config.toml
n_experts = 64
router_noise = 0.3
norm = "rmsnorm"
Below are experts of layer 5 (counted from 0) of a mixture-of-experts language model. Rows are named router (the router's row for the expert), gate (a neuron's input weights, with its number), up (a neuron's input weights, with its number), down (a neuron's output weights, with its number) and show model dimensions 0-63. Each number is 128 + 32 x the weight over its row's rms, rounded and kept within 0 to 255.
Before each expert's rows: "gets" lists some tokens that make up at least twice as much of what it gets as of all text; "comes before" lists some tokens at least twice as common just after its tokens as in all text. This comes from a sample of Wikipedia text that the model never trained on. Tokens count by the router's weight.

# expert 62
gets: " (", "-", " ", "–", "\n", "|"
comes before: "1", "2", "3", "4", "-", "5"
router [125 158 173  74 109 120 143 174 117 101  96 108 193  72  94 105 118 165  67  97 139 144 102  90 125 108 114  94  93 145 177 128  96 114  91 162 145 148 149  95  98  65 173 186 128 137 128  89 126  88 159 128 138 121 112 135 121 160 108 104 141  49 113 157]
gate0 [117  99  71 134 178 125 139 140 103 130 193 114  75 161 130 170  82 100 154 132  97  96 138  67  47  98 235 201 138 168 175 120 145 130 222 135 135  46  98 161 137 120 157 146  94 146 149  96 114 145 115  92 202 147  94 141 118 128 141  73 170 100 124 148]
up0 [157 152  94 164 115 183 113 122 140  89 140  62 106 188 149 192 107 118  91 114 176 129 152 155 130 168 129  62 125 106 135 112 169 163 113 152  77 153 173 123 111 134 107  80 105  98 106 119 158 170  89 100 146 118 108 172  93 106 115  83 143 169 147 109]
down0 [125 127 190 146 112 113 128 113 150 145 101 157 105  71 118 118 166 141 171 122  64 208 101 167 122 122 125 138 179 195  77 167  99 138 156 137  83 156 134 107 174 135  82 140 131 142 149 159 159  96 177 117 118  85  71  75 111 131 103  99 130  96 153  85]

# expert 17
gets: " |", "1", "a", " ", "i", "\n"
comes before: "\n", " |", "9", "0", "-", "8"
router [161 113 147 115 138 136 123  95 173 100 150 137 168 129 165 110 132 134 108  41 150 136 105 124 157  96 128 120 136 165 100  93 147 119 115 130 158 169 129 111 128  68 161 163 130 194  82  58 153  72 132  99 197 100 137 115 114 112 154 139 112 144  82 102]
gate0 [137  86 102 127 159 193   0 130 137 128 155 174 178 141 142 130 170 112 154 187 190 132 141 134 109 140 137  99 146 131 142 156 172 200 176 108 122 133  93 171 100 145  94 158 158 175  87 151 131 103 152 127 167 151  89 165 144 108  43 130 142  68 129 136]
up0 [116 130  73 153 150 136  75 105 117  82 123 212 132 161 104 111 148 106 112 144 148 138 171 196 129  87 164 132 135  61  78 148 140 147 146  96 135 151 117 128 136 114 106 184 126 132  49  95 127 115  74 121 124 122  91 137 139 120  79 116 108  76  78 127]
down0 [ 87 162 100 116 165 145 105  87 143 147 120 161  92 175 163 160 159 119 109 119 112 194  95 169 102 150 129 146 129  86 123 117 141 129 137 163 121 157  73 143 188 125 152 167 166  53 121 137 117 152  85 149  79  70 148 152 160 125  66 158  68  66 194 140]

# expert 13
gets: "ic", "er", "ing", "ation", "al", "y"
comes before: ",", " of", " and", ".", " in", " ("
router [111 114  86 155  78  53  89 129 163 186 146  92  81 153 118 155 161  74  89 150 123 124  86 103 109 107 125  90 148  82 119 163 105 140 163  88 113  29 106 123 178 160 158 153 138 120 199 106 114 156 110  94 136 110  93 120 160 134 132 137  88 136 113 112]
gate0 [123 120 162 170 151 171 128 122 121 135 127  86 150 141 140 157 109 188 193 128 172  96 110 169 189 125 143 151 116 170 152  80 154 122 134 129 122 101  84 166 120 118 116  73 173 190 126 167  77  92 133 175 140 124 134 130 109 177 163 124 193 169 150  73]
up0 [ 97 177 132  70 104  68 139 173 133  72 145 181 149 115  94  65 146 152 116 170 114 137 116 138 136 109 131 141 146 186 128 152 138 128 142 150 133 117 145 113 106 152 110  70 107 174 119 139 193 130 139 128 142 162 164 134 177 123  89 130 127 163 120 172]
down0 [131 100 106 105  99 162 170 119 129 112 100 200  90  77  82  86 102  73 111 179  97  74 115 125 107 144 130 143 167 124 133 199  95 147  66  73 152 157 123  42 152 103 142 189 132 127  88 151 145 113 133  81 199 161  83 110 205 151 137 139 111 121  68 110]

# expert 12
gets: "s", "es", "ers", "ies", "ations", "ed"
comes before: ":", " of", ",", " in", ".", " and"
router [162  88  71 162 135 106  50 154  62 171 109 141  55 120 126 114 101 106 160 154  58  95 110 186 122 118 104 172  94 123  80 117  98 129 169  88 124 138 136 114 108 145 108 110 163 141 185  90  91 135 122 119 172 139 127 169 137 137 126 132  87 184  90 147]
gate0 [ 51 114  93 159 120 144  83 111 218 124 138 127 165 184 145 155 153 155 165  89 129 125 139 113 156 128 214 155 112 120 132  76 133 133 124 152 111 108 151 181 165 136 142 136 152 181 144 126 154 153 145 112  99 178 126  99 127 181 154  72 128 101 136 139]
up0 [128 134 137 103 123 126 102  90 127 201 112 113  93  83 177 110  58 142 176  98  39  37 110 101 120 148 132 183 138  98 104 183 115  85 151 140 154 142 112 134 184 116 142  93 116 108 181 111 113 163  99  64 148 213 178  95 145  74 128 154 103 117 127 114]
down0 [ 81 187 190 102 121 172 140 142 126  90  95 145 107 132 134 140 137 133 185  94  97 112 140 137  57 138 152 143 182 116 142 133 193 131 130 127  66 111 158 134 152 156 144 162 102 121 128 107 155 151 112 145  86 148  64 104 147 103 152 131 124 170 142 106]

# expert 31
gets: "s", "es", "°", "ed", "ity", "ation"
comes before: " of", ".", " to", " in", " and", " for"
router [ 81 161 122 119 108 130 136 113  44  76  87 147 177 114  83 105 132  85  39 186 110 161 115  86 140 160 121 120 116  95 104 116 122 132  67 102 134 162 153  83  71 109 200 156  94  85  54 149 116 113 118  87  80 107 148 148 107  64 149 163  84 164  64  95]
gate0 [130 135 114 118 125 169 106 112 111 124  83 129 117 159 123 120 158 178 119 155  90 106 164 116 129 110 160 150 122 141 117  91 135 108 162 142  76  92 106 130 106 101 172  59  72 181 147 101 112 121 178 123 117 104  65  92 140 147 103 149 176 166 104  92]
up0 [ 95 134 186 111 128 172 154  90 197 178 152 109 119 122 101 130  96 124 118 125  91 137 131 109 159  88 129 165 144 118 124 164 107 149  86 111 136 164 121 145 103 125 114 125 129 127 206 155  94 146 136  70 123 145 187 172 131 144 144  95 104 115 111 155]
down0 [168  89 139  97 161  86 194 119 112 116 181 134 164 149 122 136 131 149 191 103 125 105 172 103  91 149 160 211 185 154 100 144 146 138 119  88  94 147 152  52 106 151 157 108 139 111 113 140 143 170 140  98 159 101 143 132 140 103  95 153 145  39 159 147]

# expert 0
gets: " ", " comp", "1", " cont", " sp", "2"
comes before: "1", "0", "2", "|", "3", "4"
router [108 124 154 138 109 134 189 122  78 149 133 133 167 153 156  99 192 118 118  80 172  97 149 140 125 129 160 150 105 148 114  96 123 104  83 187 116 173 133 203 211  85 128 198 157 157 153 128 126 175 126 148 164  86 119 142 101 122  75 113  86 110 108 128]
gate0 [ 82 132 151 184 101 111 101  82  51 133 176  96  91 161 124 159 145  81 159 199 125 108 132 134 129 136 133 126  79  77 135 165 131 148 145 122  80 147 161 173  93 129 103 173 139 158 116 113  66  79  78 135  88 158 125 117 113 111  57 112 182 146 115 160]
up0 [154 158 148 181 113 172 149 125  94 175  75 126 172 160 146  88 122 131 144 167 118 117 137 113 167 119 108 148  90 123 152 130  88 125 145 153 162  99 128 122 189 180 158 107 160 112 161 160 173 115  99 153 117  99 110  85  71 175 160 138 106  86 134  69]
down0 [171 119  85 106 144 162 110 133 151 131  83 112 152 121  87 131 165 206  86 134 128 161 145 148 103  86  92 117 129 124 156 164  87  62  96 113 111 144 131 114  92 171 105  84  88 172 138 166  92 130 105 134 147 129 125 111 123  96 143 109 140  60 156 105]

# expert 10
gets: " ", " c", " f", " s", " re", " pre"
comes before: "1", "2", "3", "4", " |", "5"
router [182 123 138 155 140  68 187 109  92 158 153  85 133 140 119 171 168  83 112  72 106  69 153 148 141 161 175 161 132 132 162  83 165  69 163  71 107 176 100 137 150 104 123 136 155 161 100 121 138 126 192 109 109 152 146 165 183 132 129  92 140 183 118 191]
gate0 [101  86  73 123 171 147 108 109 171 134 100 169 160 127 194 146  85 153 132 110 170 173 139 103 171 136 141 151 124 162 102 129 124 113 168 226 126  85 142 139  79 115 116  96 180 185 157  76 103 151  83 170 184 128  85 134 177 176 106 109 145 174 195 122]
up0 [122  61 156 160 139 188 134 158 110 149 116 135 136 105 159  77 148 155 123 138 140  96 105 109 129 102 116 124 120 139 105 177  74 106 105 119 136 121 161 141  92 154 105 127 187 127 239 113 170 169 102 125  91 118 105 141 205  91  77 146 104 110 111 134]
down0 [178 116 123 168 160 137  75 163 160  91 129 121  83 118  92 171 164 148 122 167 133 109  97 125 164 123 104 140 129 141  69 110 111 176 162 169 112 150 125 138 129 113  88 116 149 159 171 185  71 132  98 149 141 130 118 155 113 123 136 101 190  63  77 101]

# expert 51
gets: "1", "2", ")", "\"", "0", "3"
comes before: "9", "0", " |", "8", "5", "7"
router [112 159 114  85 141 195  94 167 135 137 153 121 159  99 153 123 173 125 116 123 138 158  90 150  80 141  84 118 145 117  92 118 100 156 133 154  98 128 124 183 121  87 143 149 121 122 220 107 160 146 104 156 115 123  70 121  79 132 138 101 166 114 148 102]
gate0 [135 183 192 150 181 102 118 126  75  99 116  73 136 120  97  88  61  47 168 160 122  92  63 126 139 156 210 204 129 163 128 154 157 168 182 137 183 111 158 173 139 135  97 152 144 130  96 125 164  64  98 131 155 124 118 158 146 119 131  99  97 155 212 146]
up0 [125 154 115 138 154  70 136 100  88 148 124 125 133 178 119 166 171 119 108  95 121  90  94 162 142  63 130 104 119  92 119 107 113 101 119 114  75 143 126 102  94  95 158 100 120 112 178 106 212 136 113 145 119 127 218 141 107 180  99  69 177 141 127 152]
down0 [117  69 144 151 136  75 119 141 149 154 171 114 113 146 164 151  99 102 113 153 118 117 127  92 120  99 136 179 151 127 149 124 127 118 139 104  65  88 137 140 130 123 157 106 129 151 125  91 131 131 118 107 164 149 141  84  58 144 169 165  96 155 131 131]

# expert 26
gets: "0", "5", "3", "6", "4", "7"
comes before: " |", ",", ")", ".", "–", "°"
router [143 120 122 145 149 111 134  70 173 113  82 176  83  99 131  51  83  91 125 171  98  98  92 122 134 166 123 172 183 129 107 108 105 154 109 162 136 105 126 184 130 148 130 163 122 116  95  98 126 119 208  84 158 154 109 118  90 119  83 146 127 133 141  60]
gate0 [131  92  94 154 164 122  89  97 120 101 148 159 122 178 161 147 120 113 127 106 158 153 119 147 128 113 165  93 136 152  72 120 196  72 168 137  93  88 146 136 130 142 121 109 169 164 130 121 104 100 120 142 185 128 106 160 149 112 148 146 139 135 154 115]
up0 [173  81 138 173 116 118 157 226 176  97 110  96 151 146 122 150 162 105 111 127 166 152 138 151 113 105 125 122 159  71 125 107 140 142 138 193 141 108 150 109 119 108 101 123 130 160 109 205  93 138 103 110 135 132 103 153 108 133 147 158 113 130 115 178]
down0 [148 174 130  82  79 175 134 164 138 135 106 142 189 126  55 145 140 109 133  50 147 148 101 186 100 132 117  72 146  65 114  99 167 109 128 142 123 147  96  75 131 135 113 126  54 111 135 160 169  94 171 125  97 149  74  67 139  90 149 137  90 125 174 131]

# expert 1
gets: "2", "3", "4", "5", "6", "7"
comes before: "0", " |", "–", ".", "5", ","
router [ 99 138 167 103 127 125 109 146 210 143 198 102 110 123 170 100 162  86 123 167 158 162 169 127  64 108 119  62 100  83 127 157 105 153 123 159 134 118 143 158  88  77 145 121 111 135  92 109 175 127 147 101 171  85 153  68 129  72  93 172 156 118 103  86]
gate0 [103 153 115 133 134 138 136 163 170 116  70  89 109 155 126 168 154 166 141 135 138  94  61 156 165  63 141 127 137 157 132  94 181  54 163 149 105 100  96 175 112 152 125 156 151 185  47 160 133 104 147 167  84 145  72 122 101 145 129 150 113 128 194 137]
up0 [187 156 140 109  77 164 144 176 112 149  75  84 144 115 138 140  93 137 137 126  91 119  91  95 150 136  88 167 119 120  86 131 101  86 138 141 116 145  98 113 117 105 110 154 112 140 141 145 134 153 140 138  47 137 130 163 197 160 163 123  73 111  34 209]
down0 [162 107 161 112 149  93 136 113 148 148 118 141 147 114 154 123  79  84 156 152 135 165 114 152  74 150  85  80 128 165 118 152 121 130  61  96 151 137 193 113 113  90  53 125  46 113 155 184 173 171 158  95 122 169 161  97  91  87  65 119 156  90 131 119]

# expert 22
gets: "8", "0", "9", "7", "6", "5"
comes before: "0", " |", "7", "8", "5", "6"
router [133 149 203 179 169 148  68  73 126  82 140 129 132 185 157 136 108 161 103 145 117 175 130 112 157 125 143 175  98 128 199 156  93 160  93 158 172  46 151 181 172 121 133 165 135 132 146 138 107 181 123 100 129 129 116  84  79 139  90 105 197 117 134 145]
gate0 [115  90 132  99 127 166 119 109 100 179 138 101 128 119 112 158 129 117 161 112 112  81 142 106 161  95 100 144 174 119  81  86 128  95 162 139 105 124  54 169 125 157 147  94 130 190 169 116  68  81 154 176  92 151  56 136 113 141 132  93 135 191 148 131]
up0 [118 164 102 139 148  89 172 165 145  80 107 149 160 142 107  97 145 166  79 115 118 176 139 110 141 157 139 161  68 126 160 198 148 150 103 141 174 144 161 111 126 135 109 195 121  67  91 182 145 166 159  83 147 108 113 125 143 169 157 195  98 109 108 144]
down0 [113  89 147 137 101 134 157 182 132 137 100 112 113 152 117 131  96 119 116 142 135 141 107 166 107  98 106 163 120 134 152 164 112 120  82 156 132  91  90 121  95 107 189 120 122 100 126 140 142  60 140 133 173 104 131 123 118 114  76 190 109  87 158 124]

# expert 18
gets: "\n", "==", "===", " ==", " ===", "===="
comes before: "\n", "|", "==", "-", "The", "==="
router [ 89  92 133 100 147 133 190 130 133 173 117 197 173 171  94 112 106 133 142 144 148  84 155 122  83 181 161  78 150 128 106 209  93 179 101 144 156 162 185 173 143  97 108 140  91  92 138 171 163  94 115 140 125  64 137 133 118 127 178  98 168 155 110 149]
gate0 [142 113  99 125 175  97  81 126 139 123  80 135 115 162  91 132 154  97 103 109 156  64 146 131 132  89 107 153 127 136 136 120 131 118 143 171 111  86 136 161 125 136 119 185 172 160 185 176 166 138 139 113 113 142 164  98 164  91  69 116 113 115 114 157]
up0 [120  86 105  85 109 110 157 147  55 155  83 189 125 170 117  76 138  77 150  50 118 164 135 153 108  78 110 131 144 121 149 187 131 122 158  81 134 130 173 104 139 126 150  99 209 158 205 148 162 116 119 138 123 122 138 120  98 154 129 134 146 114  91  99]
down0 [199 187 131 135 126 149 100 118 144  72 120  78  70  80 164 151 141  98  76 148 139 174 156 115 107  97 119 186 103 133 132 124  77 143 182 132  58 141 108 147 113 137 118 118  59 155 121 136 152 136  75  92  71 111 148 115 181 134 119 119 132 162 132 167]

# expert 41
gets: ".", " |", ":", ";", ")", " –"
comes before: "\n", " ", " The", " He", " In", " It"
router [160 129  98 127 122 143  69 142 121 193  60 145 148 146 145 151 139 130 100 123 155 134 156 185 178 134 135 132 169 189 144 100 114 178 135 108 197 153 157 166  73  79 157 112 120 127 113 120  81  84 167 159 149 151 120 144 141 141 104  72 155 117 145 167]
gate0 [159 161 117 152 136 137 101  53 121 120 126 173 102 153 131 110 141 135  99  91 136 126 155 131 120 134 143 100  76 147  65 101 108 144 172 122 137 133  94 163  77  97  97 140 146 150 144 154 119 196 102 146 126 131  62 178 124 187 157  98 138 122 151 172]
up0 [195 116  93 140 133 144 106 118 129 134 101 109 135 141 103 143 124 148 160 115 135  93 118  99 148 197  72 108 117  90 129  88 118  96 177 135  96 144  98  87 111 135 167 139 141 102 139 152 160 146  92  96  86 114 108 145 124  73 120 152 130 177 159  97]
down0 [109 175 149  74 120 108 173 169  91 130  95  95 121 134  87 117 154 155 139  99 153  98 139 163  77 174 110 157 145 171 114 151  63  88 124  93 116 176 123  91 115  83 115 128 161  71 144 137 132 114 105  92  90 111 147 167 181 114 103 142  85  96 148 108]

# expert 39
gets: " ", "\n", "ot", " |", ".", ","
comes before: "\n", "2", "0", "1", "|", "3"
router [135 118 140 134 139 122 132 102  84 140 157 110 193  87  86 109 149 151 158  80 128 165 187 100 145 112 146  98  76 113 158 147 135 126  68 146 185 144 176 166 161 143 124 120 109 128 145 176 192 126  82  97 135 169 112 129 138 118 122  95 121 107 112 142]
gate0 [147 118 145 132 126 142  78  83 137 166 109  99 160 137  96  98 126  98 149 124 164 163 151  63 145 166  89 125  94 131 157 133 106  91 162 179 119 105 141 117 126  83 144 128 116 130 138 108 149 124 101 136 145 121  71 129 200 129 127  78 113 213 100 110]
up0 [116 108  94  97  81 129 174 143  58 137 154 206  96 161  97 157 128 128 111 153  90 135 110 135  85 113 169 113 109 156 139 103 139 205 116 126 159 127  90  84 131 123 164 122 141 153 110  94 167 133 180 190 161  45 131 108 103 136  92 155 133  73 136 128]
down0 [154  91  96 136 141 135 166  97 136  91 131  80 146 148 116 117 166 131 158  98 193 115 134  77  83  79 177  85  92 100 117 152 169 170 107 185 126 156  93 149  71 159 126 134  91 202 124  74 117 112 131 152 163 150  71 168 181 194 112 181 189 112 147 170]

# expert 25
gets: "ing", "ly", " out", " up", " end", " part"
comes before: " of", " to", "ing", "ed", " in", "ly"
router [115 179 142 135 152 120 150 156 117 161 115 128  46 169 136 117  88 116 164 142 145  83 145 102  77 167 173 158 142  72 146 112 162 105 118 117 125 148 133 121 121 150 114 130 182 124 107  57 141 157 169 149 139 126  95 162  86 168 146  98  65  80  91 170]
gate0 [134  84 167  98 118  56 146 126 137 113  95 130 187 134 120 166 114 112 204  77  91 162 163 115 182 163 162  92  94  50 101 150 104  95 123 137 167 129  53 169 114  90 123 177 133 225 152 172 131  84  79 165 139  87  92 117 127 145 127 122 149  97 119 148]
up0 [158  81 192 157 192 140  85 137 117 126 103 136  68 119 138  84 126  98 145 135 172  63 142 117  98 190 130 135 144  73 182 134 159 159 113 143  82 128 159 136 109 168 117 122 157 128 166  97  72 100  90  85  77 124 130 134 112 124 123  80 133 127 135 173]
down0 [109 103 117 138 160 144 109 181 171 136 102 114 102 151 156  99 130 112 197 130 144 134 152 168 160 140  57 132 133  68  89 134 160 129 121 153  98 107  61 125 137 135 150  91 126 139 167 155 149 101 138 166 134 152  72 125 142 160  93 138 163 164 172 120]

# expert 63
gets: " |", " ", "2", "i", "\n", "1"
comes before: "0", " ", "1", "\n", "2", "9"
router [131 134 129 113 152 115 196 182 125 108 188 161 197  99 126 158  56 141 135 114 185 123 159 120 103  73 199 148 133 186  90 166 136 142  91 153 155 168 181 134 176 110 166 184 129 135 182 141 144 160 152 169 118  82 109  68 140 136 139 140 176 134 162  83]
gate0 [114 129 146 248 155 112  94 106 103 109 125 125  93 161 145 180 141 100  80 174 139 156 143 159 182 100 113 111 113  77  96 128 119  55 140 120 162  77 115 163 144 180 135 136 103 147 172 113 106 127 150 109 122 124 105 141 173 152 187 129 174 148 130 131]
up0 [184 101  74 134 110 157 109 184 194  51 134 117 152 171 109 178 123 165 116 147  93 161 112  80 138  98 126 126 118 155 131 178 111 133 173 104 171 107 165 185  69 201 134 108 106 128  87  63 106 148 156 117  53 138 115 125 139 145 147 127 129 126 163 111]
down0 [ 86 159 144  86 111  64 162  96 114  90 128 108 128 170 110 111 119 160 156 188 103 124 126 137 180 130  93 117  98 164 151 153 193 125 123 131 184 111  97  98 154 181 212 108 103 149 150 105 143 153 164 182 110 150 115 108 133 121 181  78 115 102 127 145]

# expert 8
gets: "\n", " (", "==", " \"", ".", "="
comes before: "|", "-", "\n", "==", "The", "==="
router [141  35 132  81 126 141 123 140  65 148  82 123 184 106  91  71 100 182 178 137 162 105 149 139 155 130 141  77 124 188 121 162  91 154 159  91 139 161 179 138  78 138  96 184 178 127 141 120 121  82 137 193  85 120 136  84  77 172 157 129 170 156 119  85]
gate0 [ 96 159 170 115 134 114 138  72 194 108 123 124 111 104 146 179 180 156  71 139 131 135 101 163  95 101 143 152 161 106  92 135 155  95 140 160  97 110 133 176 160 108 147 132 155 115 120 100 109 100 152  84 160 191 120 118 194 101  97 112 113 175 155 155]
up0 [166 130 119 110 168 123 100 124 145 143 140 193 169  90 138 161 142 132 177 168  95 210 163  91  71 113 121  81 102  95  81  77 131 132  82 182 174 126 129 132 117 157 126 187 125 143 135 153  68 129 136 151  58 197 141  67 114 132 119  64 124 152 173 117]
down0 [159 132  73 149 190 172 129 204 108 150 149 155  77 127  95 120 113 141 105 170  88 130 151 128 109 119 134 144 145 146  76 127 169 154 125 150 154  74  99 144  93 119 130  83 126 171 182 160 111  96 127 123 106 120 104 146 114 171  83 122 116  76 140 171]

# expert 53
gets: " |", ":", ";", "|", "\"", ")"
comes before: " ", "\n", ":", " —", " by", " \""
router [154  96  38 151 114 121 116 124  88 147 112 175  64 108 101 163  86  95  95 204 116 115 167 150 121  88 129 193 137 173 100 122 153 137 125  87 132 142 133 121  99  90 110 110 123 160 114 123  63  80 157 159 159 101 115 134 167 106 102  88 143 179 133  90]
gate0 [111 116 129 142 117 103 118  70 119 133 121 117 139 157 132 135 192  30 123 196 144 129 152  75 162 125 136 193 165 110 124 177 177 130 128 197 148  37 110 150 145 140  77 117 183 160 106 122 171 206 200  62 145  66 143 112 125 120 127 119  43 134 163 156]
up0 [134 217 117 143  69 156 156 137  74 181 119 146 162 116 138 140 100 143  86 129 158 106 138  64 100 113 138 203 131 160 135 121 139  82 103  94 153 116  87 129 138  65 157 123 137 126 130 154  89 143  98 169 131 155 121  85 133 141  85 147 114 142 139 113]
down0 [128 179 129 188 145 118  86  86 165 197 138 104 134 126  80 128 127 188 142 107 135  61 131 164 160 153 111  80  73 154 173 125  91 115 153  80 148 141 135 125 134 112 107 142 138 130 139 121 121 141 106 112 175 119 188 109  97 116 109 122 154  86 159 106]

# expert 29
gets: "\n", " |", "|", " was", " also", " on"
comes before: " ", "\n", "-", " the", "==", " be"
router [126 171 138 131  84 120 175 129 109 126 108 123 191 109 107 100 131 108 156 115  57 110 120 163 176  71 155 156 148 155 118 168 151 110 102 162 175 213 151 126 111 112 103  87 130 122 110 152 163 161  68 113 140 162 126  95 110 112 180 123 143 131 116 129]
gate0 [ 39 106 124 112 113 119 132  60 142 124 162 104 133 155 161  96  95 115 115  73 100 124 111 110 110 172 133 143 145  99  99 114 126 122 112 115 158  73  84 168  94 200 153  93 143 153 117 112 122 151 172 141  82 154 198  80 106 152 131  98 121 117 105 148]
up0 [126 153 140 141 145 109 167  67  70 110  72  90 124 116 116 149 168 133 113 145 108 137 167 124  83 144 153 105 118 116 144 157 150 101  93 142  76 150 150  82  93  49 116 112  94 129 170 142 141  63 120  75 135 126 101  93 121 104  74 127 128  81 137 160]
down0 [139 164 142 113 154  91  83 130 169 139 156 169 132 116 116 129 145 109 109 164 102  66 121  88  91 135 120 146 134 174 137 167 122 110 133 101 119  17 125 131 111 121 198 144 116 121 105 112 103 123  80 137 159 117 108 139  90 116 109 124 135  75 113 104]

# expert 49
gets: "s", "'", "S", "C", "A", "N"
comes before: "s", "S", ")", "C", "O", "A"
router [ 52  43 134 157  55 144 152 163  66  96 116 199 115 135 187  93 131  99  98 110 123 155 136 172 136 119 103  71 117  90 127 179 109 152  81 110 110 137 123  74 101  73 129 104  93 140  35  90 133 172 130  99  85 114 112 168 163 159 132 171 156 124 102  94]
gate0 [110 134 111 107 147  98 100 154 114 142 142  83 127 104  98 105 110 155 149  98 140 143 181 172 156 114 139 147 123  59  65 129 150 105 105  99  72  91 148 154 133  86 129 186 125 150  93 118 112 142  85 204 101  83 153 108  98 133 128 174 148 183 117 109]
up0 [ 98 138 138 101 128 132  89 136 152 160 137  93 139  71 146 129 104 100 176 110 125 108 172 135 135  69 148 111 110 124  63 127 145 115  92  81 132 100 143 136 148  56  81 134 104 148 162 129 165  77 105 108 152  23 150  80 124 158 135 150 143  97 149  79]
down0 [119 145 151 101 138  81 125 130  95 134  82 102  85 153 146 140 118 125  63 101 153 169 159 102 111 171 121 147 164 129 117 155 100  87  86 125 182 170 124  72 166 146 111 139  71 123 185  84 129 118 155 178 168 126 168 137 147 163  83  73  80 106 156 138]

# expert 45
gets: " of", "ed", "ing", "ated", "ly", " first"
comes before: " the", " to", " by", " in", "ly", " a"
router [ 53 165 144 114 135 109  94 139 100 117 105 138 140 151 157 165  97 106 188 165  91 107 141 114 110 112 137 133 103 118 155 170 171 145 147 145 138 138  83 113 112 203 148 160 139 127 136 129 154 152  95  85 136 132 122 137 108 166  96 124 161 142 103 111]
gate0 [154 125 125 176  77 103  96  85  65 114 127 167 154 144 101 125 101  93 135  79 138 172  43 112 140 146 181 176 150 141 123 112 144  92 153 102 132 124 157 138 127 142 105 126  77 138 109 171 114  97 109 182  92  93 105 132 178 137 104 141 156 131 174 165]
up0 [132 127 156 131 158 214 165 111  96 157  88  85 168  88 160 118 163 154 104 118 122 124 118 109 155  82 114 149  33  36 119 149 122 126 102 132 113  90 133 143 181 169 166  95 135 124 106 168  84 135  97 122 152 100 200 109 153  96 137  95 142 199  77 153]
down0 [ 85 164 127 105  98 139 175 110 105 114 121 105  78 123 155 101 133  93 171 197  93 109 124 152 159 148 164 122  99 215 147 129 136 140  74 157 182 143 161 165 171 111 127  68 122 170  75 123 111 136 183 109 148 116 105 136 135 125 113 121  98 138  81 133]

# expert 47
gets: "9", "er", "6", "5", "on", "y"
comes before: " |", ",", " (", ")", "–", " and"
router [168 142 118  81  94 141 109 137 163 106  77  69 115 125 154 176 148 113 185  51  47 166  70  97 112  96 165 134 196 101 111 150 145 119 123 127 128 145 166 151 117  55 147 144  68 111 130  91 142  84  81 151 138 108  63 185 124 106 158  83  96 112 182 118]
gate0 [ 53  60  81 133 115 107 125 120 170  66 128 137 155 149 106 124 140 115  85 166 138 137 117 122 135 168 127 143 121 135 129 101 139 140 148  91 104  66 116 155 170 161 135 113 130 179 137 140  83 125 133 137 147 135 120 116  94 144  84 147  95 127 133 113]
up0 [ 94 115 202 150 154 124 125 154 107 152 130 148 107 129 111 174 138 155 130 150 167 156 146 158  83 111 112 184 136 138 206 105 143 156  99 108 139 147 125 110 121  60 135 179 139 134 116 151 125 143 143 112  66 192 119 152 161 135 145  39 105 128 149 198]
down0 [ 84 112 127 129 112  50  78 119 143  86 131 137  67 145 136 111  67 122  88  58 118 140 134 111 159  96 110 116 113 166 123 100 131 129 134 120 170  93  75 158  98 121 144 117 107 107 159  85 117 143  90 196 151 153 159 143 164 124 184 194 132 169 146 140]

# expert 2
gets: " in", " to", " of", "==", " on", " for"
comes before: " the", " a", " his", " to", " an", " been"
router [195 178 105 152 201 175  96 128  73 111  92  90 160 103 130 131  55 111 134 150 137 125 134 106 127 149  84 172  99 186 154 137 164  60 154 150 135 148 137 100 131 136 111 124 190 140  86 148 134 130 113 173  75 156 164  90 108 105 121 113 168 178  95  95]
gate0 [ 74 110 131 131 111  86 127 113 137 133 158 139 136 173 126 119 137 153 104 116 136 132 143 133 103 103 210 124 151  91 192 126  96 123 204 140  94  57 106 116  80 175 107 143 170 173 219  72  88 105 127  91 180 137 134 162 155 132 141 175 108 126 125 161]
up0 [182 125 114 115 144 125 152 176 189 110 141 134  69  90  67 154 163 141  41 167 110 183 107  91 100  71 102 156 104 102 152 104 104 150 131 103 162 152 119 155  86  91 157 102 136  88  72 168 136 138 153 149 176  86 143 114 155 152 116 128  89  75 132 156]
down0 [ 78  89 121 149 131 147 136 176 143 205 110 127 145 126 117 118 158 129 136 136 109 193 120 164 132  70 165  69 132 120 101 131  98 113 126  73 160 144 138 160 121 127 220 126 142 177 179 124 174 149 111 112  69 157 162 107 114 129 189 111 179  80  93 124]